Experts of a small language model: 667M tokens.
Below are experts of layer 3 (counted from 0) of a mixture-of-experts language model. Rows are named router (the router's row for the expert), gate (a neuron's input weights, with its number), up (a neuron's input weights, with its number) and show model dimensions 112-223. Each number is 128 + 24 x the weight over its row's rms, rounded and kept within 0 to 255. Numbers have three digits each.
Before each expert's rows: "mostly gets" lists some tokens that are sent to it at least half of the time; "comes after" lists some tokens at least twice as common just before its tokens as in all text. This comes from a sample of Wikipedia text that the model never trained on. Tokens count by the router's weight.

# expert 40
mostly gets: "ibn", "aged", " Alex", " lyrics", "loan", " Representatives"
comes after: " ", " (", " in", " \"", "'", "/"
router:167136122125157102118084135125136157155100121119108106122153154141147120103126127150148156126157106125142118153104150084109146112118104098165165152142122146088135151138135096136142148134157083116114168109134107148097164095093177163110147099148132114157124122104093075144090152139141090137140095126092104104161131121110118121120173118162
gate0:148102141156123134107109098107140122106115156125112128112136080160169120117161133126136117122151129109133089098117115087140163156146111143089124173156129110148141135134165104120180097113158133098152110139095127096147104145123136129163119168107123092084080122191162140132143098158142086145129137182165104137144116117121100111185123111133
up0:130130122100124150170113116125176138108161162132156140125129130094127181153086137140141085150161122147107142154097127107162088129152103117111168133146139123145141130113085142129116144121122137112138111158130111137103152186126071178145112149109127077152101140137130130122133120099052129114103115136111082133137132151130109107147115113121
gate1:107159127140157107174093118142119151138105099118145108088122137145116116179098126116106140142128125167146096140113162114098136148110122137127131141126085064083102096133140105118129172096125134113134121145107150150093125102120138110128176123176104135113112093132164116155133145127154093124207088159153130090149144170124125171150121100100
up1:195142068095131117178135104086116115092071152165122107088122102160159163077135119095121121121093115132113148117146116089096160124136120136120131148154111174120146162125144120137131119124154122149137127120148165126139119127123115137143121100115144117126093122066111147123116137148095133127115067128076146149131147169138096131143137099130
gate2:140161148142177107139108101104136094171094124160135138167132107099140115111134126157120143116174133163126127134099089098092131110088112132122150165131078086165175124108110145119137118114140120140133175110113138193145101120113115129135131113109166151095137112136141105158124129159098123116172108138093128140134138105115162103110123134153
up2:121142140140143095167147155155125119118115128124156153111116084147156124148157090092137109132135123175164109140159184123136135107134154143143072110129147107149131146138160098137132131129155127175111128114136138117113109123200072136146143124148127117138136151099096100082164130134107138105125139136146103137115122139158096135131157122142
gate3:116135118114148110090130103107123099126114172182165133123151116118126100101137105124149132152170167137130121130098102126104163148119159115124127145122142121127134134100125140146105144168139170125108110113101088109165161159096124105142105164110137176141133099103154070128143146168154081140130144147157105166114128112176125101168151159109
up3:101151101145091104121079154151144144117171123152110132175146156139104120125117143090107146109141097191112138125135151129160154093115088173132092118061110141123085121095124133145075114113156182139140137136134130167162173109119136138123174113099139162141171122135140149159108136129168138136087130107130096124078115159118152148137154098151
gate4:124119135109145099121136109133133168141139143113118128099134130128125123110140126125130122130136126132143129136106143108153180167118153132139126130110142101114127134094118104136104140135162119086094153133087156118150170103129101080109155137107151084132175151147156103111150138149151128101199113120090111084142111115109151181168124174145
up4:077157147128098092156197121099132130102210122119141126121126102137152152148129135159138125108077160085139149176147137161150096101116095150106120139087129124089133146134160108126109118147125125110124095115155134128103161098142068099091104118143075113144154131133098165149165141031135118142121131136116149108115154097158165140134119135126
gate5:127120134140113124125136123102161113179143157139102093103121157156116109170158130069145151151127138118102133125117139116166117102173147093093132158123144141085114151087119100114144111063146117129122181108131109149138123107104095123138161132111163093130120118116117163119108148118128130148151139105155085120125154145143139096126145128087
up5:129125117129154121124112138119074109131116100132109063156139148106111104138107098114114142120124145148163121113141083122136139116147109157140103124132102095092131120128092104140122160109136112165160119125117117155105133201167107100134129147137145153104185146121154100120123120161165129149131150164135111109130142126102171137130136127126
gate6:106169145115102067101108101150121122147143133173102171137125155114115118099112171121110151110148151107155104115125154135097132153143149153123143116142143109081149186105121118147129133115150115126096128104119120123135152099107118181138174120098119135124120114151146144184129151149119142115143170089058103103151101103092142122168146163133
up6:136094188143102110127106139168106117144164123153080136110134171098097121148096111150116081105117122117116123090105111117134141113149129141158142125146096108127162083147150192121187120169119099161161125111107107144136126114133156106101127094117136156117113165098127161143139162106120105157163125131099106152135161116105115086099109132120
gate7:149109156179149117101157080114099137115136128167127127121154119097126103146172154125142067084125081143127130143105125143098174120110133107089115112143167150086127152128113136175110170109174110163119123130138108093096123158176131175084155136133114147115130075121102072128108100105140140115141148185122131125115164129114133135100131148174
up7:164122130087139190160106142121115134155104131204083147126119088101104150146128124170127114122116130155116127161124101105148140091110145111106173100193159128147132101123098119101138101147119149127138135114127098144127145138139138121157112119145141132111098129152116129152096077173129105085101136073144155132098124121100119153189132104142
gate8:149174130122109080112110089164120123100121132159102137090102130133133143131114142140137125110121143100102167122108141106125092122114104133142169147164166130091172115099116111132135152111119159113182122115127120126111170155112148141116160137118122114184119128090141122129099191119129089129132136102149141143132118134108151095101114131100
up8:130143123164113135068135126128099133088144153095145113142117124105115196096128120091137142114136137116124115120141154146088164145127062111154141131125123143150092138103152113154158129159095128124140107119106129079088164154130129121157170165107122100137160135117112120122116103138118110130119133134135169115105155135136102086092121175098
gate9:149151133111127108166114134155174124151130107157086171139150138139145126156105136124126124096148101107183098118125150142124104137139119128113074150161105119104156147118110143118139178125159129141158152132139168168095132096131113169071141173134126137117155079119152146140119102141162104141147136166091070100128128125129109159111135139163
up9:159081104180110103143155120149126147150135159139119132121134158094132120108142148132093155119165118147164086149072141090141152102117135137119144112109129102111149137140067135153126118101094092103114138141096133115164109123128162115128129141097141143092076096125167138116173136136157140151125125131137070143132115122125169146092134166154
gate10:131086137117156115107114135126146141103126160112158133169105148100154100170128152118116155122122125115144103113149150137141103151098125132096123141149129101148116121163165083160125165127149135097209151156130182101129178100119136108141155115109126145126125163117144176124149136113107115163110117106105116094110129099136107146150119148101
up10:074132110097132165139138177122170124110155107085149152165121134105068106169123176162127149110145093111105110161095105133136088128154154133125130112127164110138099120101131119123103097096138168131159134134154152119100118118113108140095098127122122134102132149129140108134165111107107175135127110111108133147119138107117125139104078132116
gate11:151143121122146135110169142142133157191093117151117107069155109086102104142110117127118117156113137189122144139152099112137185125112118127116172129163165160142149159142135140126157103086139106094181117122158125120174120095096165104184119125124118113088104191142131137182116164140101090133126121132127134118135133131104119105095115182134
up11:099150167140106124092134138092116151089107106121124077108153169122127107123125079157166091114127132163156102106137127127121150112139161151121078082136130087137111118139092127085132147124101112198125113119160080140139123076175155150171110107130180136107104132155151131124116123152105120130158082092136114141084136143124115099125082149101
gate12:137158106144153151137163117139117144124136149133094119136163131162104114112127152114147149138152116154130135076120156139088127169142097154148139103087105100153127151134162092136081164117120176070114144099118177121124196123136115110090128129115135097130103126123082096128135115119147126138144124115121143121153133135129155136092138141143
up12:116143094117182153093101135128165131167100128134130157124124149101140143132133111109160180084123081103095141104060188144146138111132128130106125115112130121126136106149125179140135114151140136132133125142128122155117172158144159153130123123099147119150132120154132140115128083119125101106127111147161123088082086130155158153112152140111
gate13:148105121078120110122156163114141162159093137173105131104163127108149104147102110094139120104089119181133080105131145131125109107144102105117121142139129127092098139098139119128120127117139113119145150078123119143086170131145178121113146166130105136162125094137121156110095155129114109132145095175106125110141129113117126137140151127150
up13:147129169095146143098151118068147140132182147140206090137110141117128130142151155143152110145098131146081132145126130104087149129131168070159116145130155129125083148125136115127091139152105061172137152131129107130142145140117104152120095103095110109138152164144100132132098123146125151117138105119082116128161154157106125114128073141109
gate14:143150156163109102104129116120127103111095140127167141128121110124102121148179147099129162155123135153124130143130139147159161102130104130114105129101121133123131153109089126139122162114097131118135147098130117116113122110152120091135109089099082128102107157144119087178130134228106118134142157152165149133131147174104123088141127141131
up14:132135097117111099125108103140133082081121086114130102054112117092130104133152125116097156116083094136144091098118156128111111153098145087131128141167159121138116155083090098151142107157159108160125136104139119152167113178143132131156129141126145138115180118180124102126111132138147112147127175146168088137139137130104123088098114149120
gate15:145114144124156125161124152094115129111133159145082137090151152165145176122150099079156134180173120105151101149127151152125129103125138137101116172146105163091157118145133119136099126087115088133130195127103100131117127104135126158118122130122128129106119130112114100142142102093097116113140147109104147128155130119180110133127136171159
up15:136170133121132110136106082109137129102090133118172121119152163104125138151145103175092104142133139077124101109124127103114135103097159135142133145140093125110147121143125117100135084118115154170114133121170121127145120113114147132142145172159095180075140140162158116163149130114101095129115101124149156150104151115086107159141164120163
gate16:122126113107152113136083146123136101147119096150120111123095073166115138123138138107123151109141138216150133150142156119175131140118175113110087112106133122106129112159132128130089102142147111125184155127082129131160146089097134092111110153102140120160088129144137092128140161121161135130155142121091141142172110164135158123184126133158
up16:167141127117110159115132112099152124124139102099120109116146129082143167107130132078117149130144092127110177183140102146097153138146131154107083156141150146063135151141105118141144098111125128162092156150190139148123121103103158130137118137073116108106109161123084132132117168100095097101171155094167118125111123111155110120148081107110
gate17:113149110145106106146056115124074126141109095143125097111123129111126088170099156126115104140152098115152079151087144100095138130100182136135115132145160174123111139124151117135150111133177156133171150155149123113151147095125136073131140109108159134080119140148133105140128144144082145156149112155132112077138097178181116146166145136077
up17:088121149121125138129124171108124171135120141113112095118187162121121092140094156140127140162097083138134150140143091119128084141140138119131160111158104066104149140141125117144107169130113119146106166142185170149115134172097177119144179151114153112138153125100094128148127153104097101094108108136109132107114105095118101126151085099084
gate18:072144170131142140103135169126117170093095129093129113119110143091134127072142081152153149168129148123140098128180136132151117134113105126113142206117116170136133098111165146154110150123144128100137164121138134139111162108131118110147146128140109118143081128138103137103141147139120085124144139121121123117129143120135100139103170186129
up18:164170099133098093071145196110128106110176126124173118124105109111113078131118168121141173113142111096132141140090153134175145123129117163114099126101125112156136138131134137131125153197120148168117118078126167088127133104075137123104112143147165114090124103109154092121128133117127141165139101141142110143170119105119147117086128156112
gate19:122143106151130118141092069096134136167121129112133082143160127092142125144094114117138156124114122127150142159156143155126082137112121127130112132100146134129113142093157146138127092157135122109110146095131120160114153068123182103114121152129124106128151113133128130106093166150136107114143166136160133111129152157121121135100164167113
up19:160134106144104073129169165117125138137129116088161157129104116117098113092152181153118106133089141107142111133103100111168106156109147140075116087111167092088140129123160097168163139150159126146114174136125133085153117159136118115128110153134129150168120087129143130133134158117139112124104121157166192154128145089141159133122096131102
gate20:168128158130125141125098140143107141094090162124137089073116161138135113135134132098118156134114146122120142128104155158144150155143102090120080143103114137146098129119163145142129156114170094141128142150139122127104133098131147090117179116127089157127143135073149118140086132141129132146127133159113121096120142138134099130139165143141
up20:134150115188136176132096173179099124081100110113081117127100187124122124120111150142114114156103119094084117144105135072104154116140161139136128130124199123166172138137102127139146115110100104136047084100135164115145099157137107131133158118111127135114131164118142123149136140128118119123165187122112135159105118091158121102112153102102
gate21:139123151157065119130097132131137110146080143130094141105129129176113118103156136133112094091161138128156113087152138117153168124090099143153106157096145112103099148149135104090091125133135123109181130097125177120108158135106147106105131124071145088144117146139114109174113186124068120144128143130103142119146132113130142126151157111069
up21:084157194102129142100121126128108120186131085103117130155124138142163114111105092158128115118102131180135130114129088139118127117140134126131119134130095100138139154180107128100121142126125120159109129137102161137156138120157163102101147119114163133111125141093118066144102151131165138106096149112136091108145137132138125108094113112110
gate22:112160150135148138089125136143116154114106133136086153115162126086156121113114123148125121147126119137176117141159137107116157158090105110096147139159123156153111162090110168138154104129197111114165145099118153104133170112118118079113156092090151127123094167147165132150127106138130109135155108150139072147166112140131125137117178164192
up22:071130125162111083135123099108153154121149127136160147089147143141127136126164126133139113164135131133117094147131137151108142093137095151127131126132128127117104145075183114150129123138099111065154133115147123130115129128132136095116073100138112167138122125093121134134127128147089130141158122132116149095112131147095115094151103146112
gate23:177118152111155108142091117107117125138142159166032133091141135133150086136141154119090135146153135153082130122100105138118155181134145106139126110145116165124084110136094103088164156133139145135111167121140104122164129144149137094089159095117136153108126100122154145157160152154088083146142120124142105155144165138096127088091154135106
up23:106092110114110142150092092128111077083115130129117097102110124127129118117118125143075127131102101141170163143126112121124126097086146146121126129152125124155148113103110149118133095147146139137071125110148126121124179160164147129119114100112160201134113152097117139118157130124122120141184158125153125113182115124124129156132101087097
gate24:105177118131118134110141138144108090125150161192135103126124137131132125139172075116152122114119146083192091106102114123179121131124132115133195135143153148108140140136142103098094134146121145101124149100121056124105158166108156156129112138129113110134131129144106148141109191116145109147134083168136136143145099144130130105135148145120
up24:129129121104174087135100152101127118145139089102120158157169087120150113127113152129137089109106092122085145095102138097140136124113142117126117125194165130111123157078117111114110173146118137105146151140097142163115151096097135087103124131144110128136126157145110144109155144125140110131142098101078174154118179141100091105120155146136
gate25:095116106114106136129143105138143123145115117175144102124157142154131081109135109152139040136155129135169101084147144076133086109098116149142137152123153109166118132164141094128165101112142132125133118183140121129112168074137132102098157141155156132146099145135122140140090183155098105136136157123100099144153125114159131110130138111157
up25:152097117123136124182134094124068134129157096154104076150166125128132082142111142139107127157157138135106132119112154119124101127124111108176117137155130105103166160089142180085121118094132126123114130128116099138118146138129173121101129147118145136137169084112108148131053131126127124127094138150087118141109156152126130142177135141168
gate26:165095127095122110127130094127119101130114140083124089111186107122154145126147105114093156154170129148154105138086141137079130133131111143101105183142123138131120177103147114157173099138192128118136115138116131145168153055124135125128168123138156155103144136148135121100126093102183148126122128149110119112186110128150126104127141134137
up26:144105120100132134112171153117162143094140112102142145148158136142118093108127117163135149137123109087124138139132126153184121145114121118110085102160124125116103101138121183155116153101135135125110074113110150149129106146113120106089183155150145132138075155163161132122117132100154163122093150137160107143095181183088159135141121099116
gate27:117123166120136092115085064140085137125134150141101104099144125143137169093136104100127121112167149105111102110157130105126163126110082124143110169128155153145150148098146143144112130155166145090132128131109103140135116086129145129117109088131127132121121128106141138130103132164161138100092152096136145139208143142151135123126147126121
up27:093133170144088138037117140124148124148170105138156115163173160122109112120072109103098125103152139088153095113141124158135120147089133088139125147116148138127103107152137146119098127149105166118106085135125122152110113170111150151154109127136113098134184121111142114187139106143162109116163093130122125124064147207161142095121097118100
gate28:100119119103128130120103071138109142119107119159102149122131126138134165121101151134141121124175134166127118116118088132139104096158116096097117140138124124152109124148097126094143154135143156109125164165110123118155155104119139130095076093158157127154132122163111121159100122143142149076157132126104113107160123110155110136121166105127
up28:131124151120145109174105164151095132125132103109086093141139167081127089151108112126166130123126144132123131152142129120105141108129134152103129079134095115117114153116130071141113181115189095089108111166115149099129141130136132132125178136150121127106146100078133113125114101148131080115162114165085174120137168125094124159113136158113
gate29:116158137126138147105145142143121128122109117141110143098115116100130104132123094094127158072136172080172098144145113135147164166123182093073146119105118163135144113160138118124163120131117113110101128101144143171111108127108113115091104110159140165123121120169123123172106138102111116127119137100144118107153077115107168103161155158149
up29:135105105119114198129087156128117151165140124155091147148079142113167098116098140157094126101130143131171089119165120130185170141153135096117149156131085133130149080126163106128131140091152135149092148131134158086105154123106121155109091159123117151140127158117133117148098126173129091147105156149115080132133118114142113112158124105149
gate30:107144131110142086128133156128139130141115138116101181109137090133140144175109141133115107097098153120151109171126143142155171137148103146118140072123123149129139179135106164102115140113104104104111126114096099143152136162133093155122086114114113130112127112162088104175101114113150128116143133099148070151111075109161116119154167099111
up30:135124135116175162135119100145128083160089159134099103136142144150176109128092143169132154106136116189115127096080109110127128149130111099144150128154083103130172108129150101150108090128104149132116139166146145146110124135097149156127119141136120105145123113146113108122118167115116110082111144126155149174145147153160156103146118103136
gate31:142114121127122144111127123122148140136141157115140182128093114127122158183122130125130150096146112153118136101131137108117149154116087113125104084149113138176140150084136120098119112118215126082130148129116110100192155110130105152151142133116152135171123104107167114136077153130116081144063079088130152110129110147145141099140164149122
up31:138120124138107121152136132151158078117120118156108126069172112098128113132098092106108144095154117109148101088107113117110161136109098143116152122133122109141161107102125164129148117177146142164123074116108119121134134145104170115122138128092137081109139144131148103101117162102160112109156168155151164141122139124111125138129099156125
gate32:144109148111129131135114197122143096169103105137125122164151146143136104123141147128099129118142149155104151120155119107169119162096135105127135108120160147173164110107139134153169087146130134110111127165117090110149120097133111112167119169141142112115138145137141140153149150138149091107111129144157127161189154124135105107165133100121
up32:137169138103107126133109198126137159150108142137138167094109098155075089130120146160144114132122127117160136163142105147127117176090103125121090145056128117109120159133114164143121132173121118167157087138148108129124113170140111131112164140140117123127147115117138122146119126095138127104122128087099151101129147111142110099103119115113
gate33:162152107130165100048128127117112163159105105139099152118126091210106155108160154129154116163128156148125129187155106133153147197140144133130080128140141116107127110112133087140127160135102123106099116167094101113114134137119136091124120132078150157125134097103117122117130121109121131148155101102151161115166134124150134133151150125152
up33:116126134102152103155135110129114141141131126129121116094119149118141137124125101129107104134083142127130113129167143146131150127158127122162115135064148105110135150142131106154134126137104091102162121121106137150174105123143124147136144129139139127122167170108130127103131108113166108130124128118130106105151127160102128148150142164157
gate34:101128145128087125113111118134118143128086106104165084122161146128154101127122112123142170111171116133121105067151160162133120119132168106174106138115129098109085138153144090137122146152088147147146127152150146180112098102093116157094138129122122071194140145110131130148120109130130114156122156114097132109123127113109112091165146129132
up34:093147143135052109153160138118127148125128110128136160194103106145129159126128119127114148096156135076121148097129158132163132074152108108141154115151116102098102121088132169104138104099113117134138098151143156107122155125178116110134087187143153103159124137127116163145129111134085113123153158149126163074115134116130128121104115117130
gate35:129169155109084108130109081127096110150086171099058094102121146148139128088144128127136109133114132145162115163144118127142117153160151091128141120144115132106126132116151112167130153141130126090135141078166148153107131158137157122166131113195159104114144124110135089124100144129133083141105089106126163155160135117137131142131139112121
up35:117128148156133136100153128150107143108155115141079128144140103127125101094149155074161108108148164153110141104148123151117134124132144142149127112132107095118131149110120144107150161130121091144092090114108102180105126100150120118119136111145156117136129121118099143119125101156138153156135141121098129114112111121088123127136135141113
gate36:124152145139139116146097142120103175124059120168109054111114131101127113129116117123142116169166124162151121111126113064102145159095140108145118115138136127141134094102159170139100162101154143134130120128092135118189138099150146113160145076111113103112151111141140109132122122122057129106181153165134118141161139118147128074126131095153
up36:099143120100181108094134132138112188120148105133109135131156136172125140135109107180101082097145124123113141142132121152122104116177126163101150144107106144148105122147114169134081107141140134129099123135140118131098066132175118118144113132109111116117095140136189142078137168125107145140113175108147124098107139148116133124120140132137
gate37:110153091159094114128124144114129107106105130124103124084169122103125141134156157112153147153144087137146168133154167115115150106137117157114061114103078125147126099094140128140150106129137123118129148133147084122116139122120169083145136087078119088162146161166143128125122174128121119117125164121121099141137118125127147138141144155080
up37:144104142123150121111115143112114133153066134068116137163114158131108121156177145173091148101131156148124110113154152132156107113105130162106095147126075133155090134139145134129171106149129127127165089141159174155112120148116159125149130131098189169113123093116145121146133134091173120155144107125153173093112120137110118141102123119136
gate38:125051183166136101127111114143136148160108116102089153148150161142114158138129158101160134152139091149132134148120125155102110110135145120071147111145116093089155138121121180120147097163142163144151161104110163088166127097096102136112109124110123142104127113111127077125125097124147160171127124127112141128127103079141126108106144129097
up38:167165113117184098146121123160092141151118131123125115066121092129097155107123110154165166115182143138158158153116147106123121133148104153145143133119123152116132128132096097116106112096149106120121135152099123133105133151143101120136172110082123160147120144139124139097088102095107133101154146075129095098107122152150123126107116113158
gate39:112109146124120119121154120100115163129069086104112116116181103117138146062098105122144125102139114154153092113103145146138102152167117119125150132147143102118143147134130137127115106119115116098110149121148134161173161112106126121166157114160126124161135096129166116150145128172146129123124133106098108099153120145068157083109166161134
up39:116138113126139132147125156133130097111122116168181127115180165137149113145097123127130150121104151084119164103126125063137163128091126108121106122122135176137117102100139113117129100135101140137099124097118088098105069168142139096139110101114146147094154134104095158138136113115114144112146123132073159124090149147128122107119109146122
gate40:125149162141153152131145108124106108166122115149145162111145167112144149156119117102115156146134071116124136154072118134099127137148142115126155120125129180105108114081090096120125132135125082119134176112138145139119119107100175133110110108094142113141097116141108149131151138114127062135164088099160137115142119153151154151122137118118
up40:107100149111120128128137097109126125140118120133147124100134178099112152170099118131085151148138088107143128121149147097081165148104105106125149082096165133143133112102172149114169134158131117185171131154152146170113164112133136111103132088159141193110133136130138128138130108153118107144143148143177116158112123122137148123156161116085
gate41:067142143146089119116127149118105159171123150130119131105147121137084125137110104143179179148128129095123103120097150132167128150110135134129123120117137142060147128150132125139102106090115134134160119101098117126112127121111137158128125153076102106125129139139113135160116123105159117099134139123121154099113177142158119108145118169137
up41:177145110171162160133113110135138117151103142087120176139133070126140124111137120108154161131145144114118188127094135144095163153117085121119125162106130104137159121128119116131157126128127131141163128154148180132111111112135137139182119134107154119122165145147167132154129101094090131113103123079142126120128068121161123127108136108106
gate42:123158123078153132147098136106127140162079076144121098128187110129131134144107117138132128110157086167130139180112132109098154121167068126112125141110109150084148124114111140112119112123152139109125125118160122150139108111163170109098144099110143138195136095136161169157144153137152103151138100172125145158093101114127104096121130105108
up42:151104146125117124126102153163156110120100152135131125122167153157140139125168108112137102070112106159129116133143148107159134125129150120075135174168102091122149142133132091110121068181089137155159125158083095178135102137070107156120088101110086096112121143120126084124129122156165142119112108131145123126114093157118124131170165115133
gate43:099147136092129095117120120132094145156079125134129134101156143134134143070121107157115133152146087136134104110126113149147121158133149175149104132182114159118133123127096100147105131132121138138111142157140113096117152136095155142119127096127153102141100120148176124138103107103134078123142060118126113114152113133141101111175166124146
up43:137129121127172100177131088140136080135153140138130133125094135128127077134121139125135099084120116153130112150093143147121112111132146157098135175123110142163087119123125153127143121136139124147146085148148141107074120116154089096148131125165110110135113080144130128103110204109138112148149121108094101162144136127138128139132169173138
gate44:120131122093158134102095100111085116148153136137127118087169138118119081123123136095108131155124106128162110121157101105174145140150132139090177084130096172101099141099135133139133125104130136105143154115122093117179178090128140137124149149159100130154130103127140092146101130134113127165164105169134110135117172100110132132142183147111
up44:110115117112121122088178149110155128144087118108124115130123113106141184148141164096080145152076115139174145152140108136112093129099166086075125108129114127183113123137160094115146112153162125140128151159154141136130134131097155142153070103116131174105059114106125179152149129120130103137104069142116144134109120093159121113119082128099
gate45:127119177109115119129113132113134096146121133124095162106108166123142158132155133097140116124119165129150118158083117116122138129129088120111156141132112099125163134137115099123163121130162135128111155084180121143121150088137132067152111113148163092144112149132129087128090161101085089152103115086110122148187144144115098106102136172112
up45:136090122142123139138127139151122114064125130151151114123173166140145141108110134147105127108175189144118143134116154094118136162120157152112158154144172115134100107158125129128096094099146115133107091131106040116162153105158150146110102138089129173114142114132146143105115211148131150133106102064120149148147122159114172149103156126099
gate46:143140105097142125127099117129114123148124144127140139091140114128120098107148156137090190125133117161073103152108131087113125154124128167108117107140112159099167164144113129056162105118195158101122158142137130131104105151112090138119117139141158133134107164132141104111178136128086123142116151104097119144144125102126115158116151092129
up46:103104117120132066128145121104152137108155142122135143136111113173119111131142129153144124069140145127138094134118117110169153134116141143131101130073163154141096148110147133095146131126190099170104149117158141160115070109116114128123134170123168169142103168116142121171140167065153148129151133133127146157144082131137153125149140149121
gate47:126117127172140116145146080150138134128070111129120097116126173133146132103121146110095141159189126128142113146194132084144115123140145085102123133129104148092163125125105083153166140116097134166118147119175120142123093142146087129116140108147120178123105125135125135101147120145115148105138128129152120136139111143120119154150126147145
up47:136153093174132148080136110127090155087145136155166128133068094173160153083120164111129135116191164143135120121125149143152125132137109121131151124139095164095141103123151107144120143118107139128140129139121083181134096121164098150118115145103112118170130131121133119091160131170111093087108127116122165094104142122104162175161075069114
gate48:130159148134161085121120150138160084135134143116125124118138087114113088129114161109188136145131138144171103126143154130159134113103159116101122175135150074092110158099098099116186104140125116140093150104126156136131132122118141111121152134136153082132110145144144081172126138170100115144169129146144087143140134142109142101135160138119
up48:139160126117071102092135117129105146137122153147094112156132133094125169051127145119137094088126180099139125148164112162140100158148148155169180130154128147130134142192132185158139091157131126137096124123128125171149097150125147125135131140148091112138116135119175130111110166156157101127103128136170124109113147132103113119151082135109
gate49:138089118142119164099084132142144159104042153132134110053139165119138151133112113091124159101115123150150133125161168140101182161131128082178143143131100140089117093133126101101124148151111132122147131128128171129113119103073172082109098104118147126105133148136150095183166148141157097144136116133153145131081134133166115116121148105100
up49:147133111141167159134124121124153090125121135122111136068136097122123107095153153104117127173124134108098088119136115145171108158126143091146094063112123164160155087135141127164158109127149110142130089131102117131154094107135114142134131148085095147106147116135121103117078170137084128084120183120143154131140117133131120137168152141110
gate50:152125131120138098125065062113158132126133143168135128109120131127210138139119109101117137135135157148127105142139135153103164167125152126141156139149100164128129119150093100134083109169111125134155123131153144122111110157116115111125143112147170131139157116093113099157142141129121094121148132121113121081116114102118146150151136140138
up50:125128184092103123121146150125112118157124154125163153119131131116145106132157127156107115123125127111123166104106149146150130115121138130126059140147110116098154122158143086133120136089160126043148111146140093121166107109124148140146114130135133158137119114167125117170167147159081113100149109095144155128148112122093159171098099123129
gate51:113091125120095093120137107148177125115153114080116111119166093129132142104139122118139145146098115129114083105123156152155120171093101140143115139144108111113156098134118109131121112141110162125123138145086107107118142099124122114121095125139094097086129107138108147165131130116159120137121102158140164060139140169146141172176119120110
up51:152119160122099106120143113125144112121162091130103148109127110114121154118118159124140140111136138138126150169161125174138137121061184121119086121116177132084139103136087136141142113175139132067078138106119099079128169175161135137129118134158129186112142180111134145136163128120131157175116122144110130135128134094147110138098148136124
gate52:155148100074144113112149094108140064130084098086096126101163129123105097118116127149123113108081111145122119132116137111101108151155113186083123129147131124117159144166136139117121066130121109131153110134095168122165141088111165156151158087116134139152082157130125111144151170118141076147116130130130090142179149140119118141097146129184
up52:157170064114129146108131139122123067092130123128129106128131103147110144176141174160164099131107142135131185129140108136107117156143168091123132119133102108115120095150157156107115125148144106137161101122173103148114105171139114148124101156166112148125141112140137145157164158113136157151085087124094120138113070119155118148080136085146
gate53:064119138107145141123130126124139141157135139106146131097169126154123145096099121128141126133115085127173137134185196140117132173134134143083149086149136109115105187115122111126104162105117108100126147083078146159118135108119159112107161095116121161175140098109156167119093102166111133162098138118123130098136125148137133100123171171139
up53:098108132128150140148156140084148144091139098150130136164081098110125104132126153172146153103140118105155116106062135126145147154136116124146149126142141139156114140138118153117116122106151087151134133126134121122119071143091095130078087151112118148149127132121144144125128124162142151141101109130125130177115142096122094143155155129169
gate54:158140159129122108104090136141125154111102110118110129111140140154164145170123115135151103128152144116133094122124101100135132160102121090125110144167156118162170165117152176099102164121185105164128122093098094097109144122119145142143099132169165125138113081136109115135145156131102091148150132108090134100085120140118131147148180114099
up54:130162109136120097120132122143138173113134136136122103153116130167104142149127103105119150108107117124128147094112109158109084115152157113117144141100107141135161112141123145124108125182175092147163157158138133134141110168151090172129098160113156154084092081165145143151116108129150170156085150092128107123124172146106147114128130112124
gate55:140170131117159131101095138139148100133109107104161103119107111126112110088113150123145113141086121091167127153123156109119127139156132114087143187133123138092137101139159107120086100132156147152089114092109161137122136130124136161158120131132119163116132102113130176109148175099143107136136114144092101087119121125124137138085158184149
up55:118069127147113112145120068112152132133085115147124130133136124133131102143166120121083144136114116112128106114114129157161120121142112095140091144088130099099144102052157143164189180118110113124147135133157137105182142140138133131130146135126115147136147105118112094121107154148141135183153086143154079134175152139101131096118167145105
gate56:081128131119123153148115132129127150099104155110153152106120163149169109121178125098151107103125090157146093116086138111114121130136138124123116148135086121125136131166128140146111101072125162095147169122131152131145071154145152097120114129123133122132083097120118118194112121097145167144144091136130130104158149117096112116130135134116
up56:149114125141147115136129109127164168132144104132120102156085141165136116174108151141142143121156115109121131136128165115132165123137149160139100121105149172141124116122102074130119105166129084183119116109144111084075124169091116139129126128124132147127134141140147145121091151131163114166116127097134107131110149126125131146131118113102
gate57:124152117138131141157079098111114131113164119161101103125135157137131126096105132074140131151201168122175152150095129142125120142148125121118146173173133146130083128119172150114144136158138142114097123139112138139123153127099146104119144123124124134120154128077125179145144154138134135144168152124129133149113132121100134077159164121135
up57:153145143125109101135098110078187123144105115146126123153122137112116131100122112135148136104116140147111086156092098174114166108104130085175141144112132146095104139090084146122100142115126120158171143117090125160100178135119105142149110169077116145149117113152164139177144112155108085159163134139078135150116150108166087169116123148131
gate58:115116145103112123116085139141118131165115134148124124128155129116131113118185115126112170093144117163139133128120071137135137125133121154096128166111110129128144141122090110151159132168123149106130121118066135124152161114106134060142136170109129109165167131131119127163131142143115087128076102147108106144130092095137137096122141150141
up58:084121097149140081143162098088127144084157124089112158169122146121122139092118104160092125115141166098109104123138124095120134140128145155127119162133065087144099131133098137168137148156148139140127101116095087136090159130137112120130101152164181097160142114122158152090128129130117133107145169136110131093109153118106138094124150168127
gate59:150142165138093112109118109106145105119103153131107149130160145114129085122128102110102152084125140125156131105138132133116153143143132093097148075159132174079174128148125135143115138127137154178148089108107142152167153124120149128095104114179129144098128096148133148131145173150098083107095131160135138117138119157111163134171181107106
up59:129106104154063112122141150123155136146146090151156139082163119132151087105117113105083123117122186149139127122128152185107147140128122131125120144116080157129152150078133154124081140148107120100128135128100162083131092139128134130141149112109105157136135125137091140128119144057075111147129150141123116157166140146119128074149120113146
gate60:112140108137120095103079102124100139117113122162122137165132179094119094109126171144171167085129145152140104137140128146110169140133119150106107122162161139127151093116128136131138164101116125087125103141101115143133153096092141104130129141113145107139098151102119107125117204114170141091114131118150110115159153153144120128140135129127
up60:120123151112128148084141138141070101129111114105116115158165092142099115132079091140154133154096137133086143141132145148158143130151080150142126135130133103114107115146105080155137149176104112079114117102126146112152123117128111144165084169131115116143128127167116109147106125173105177143119137153084148117150085119096082153152101129086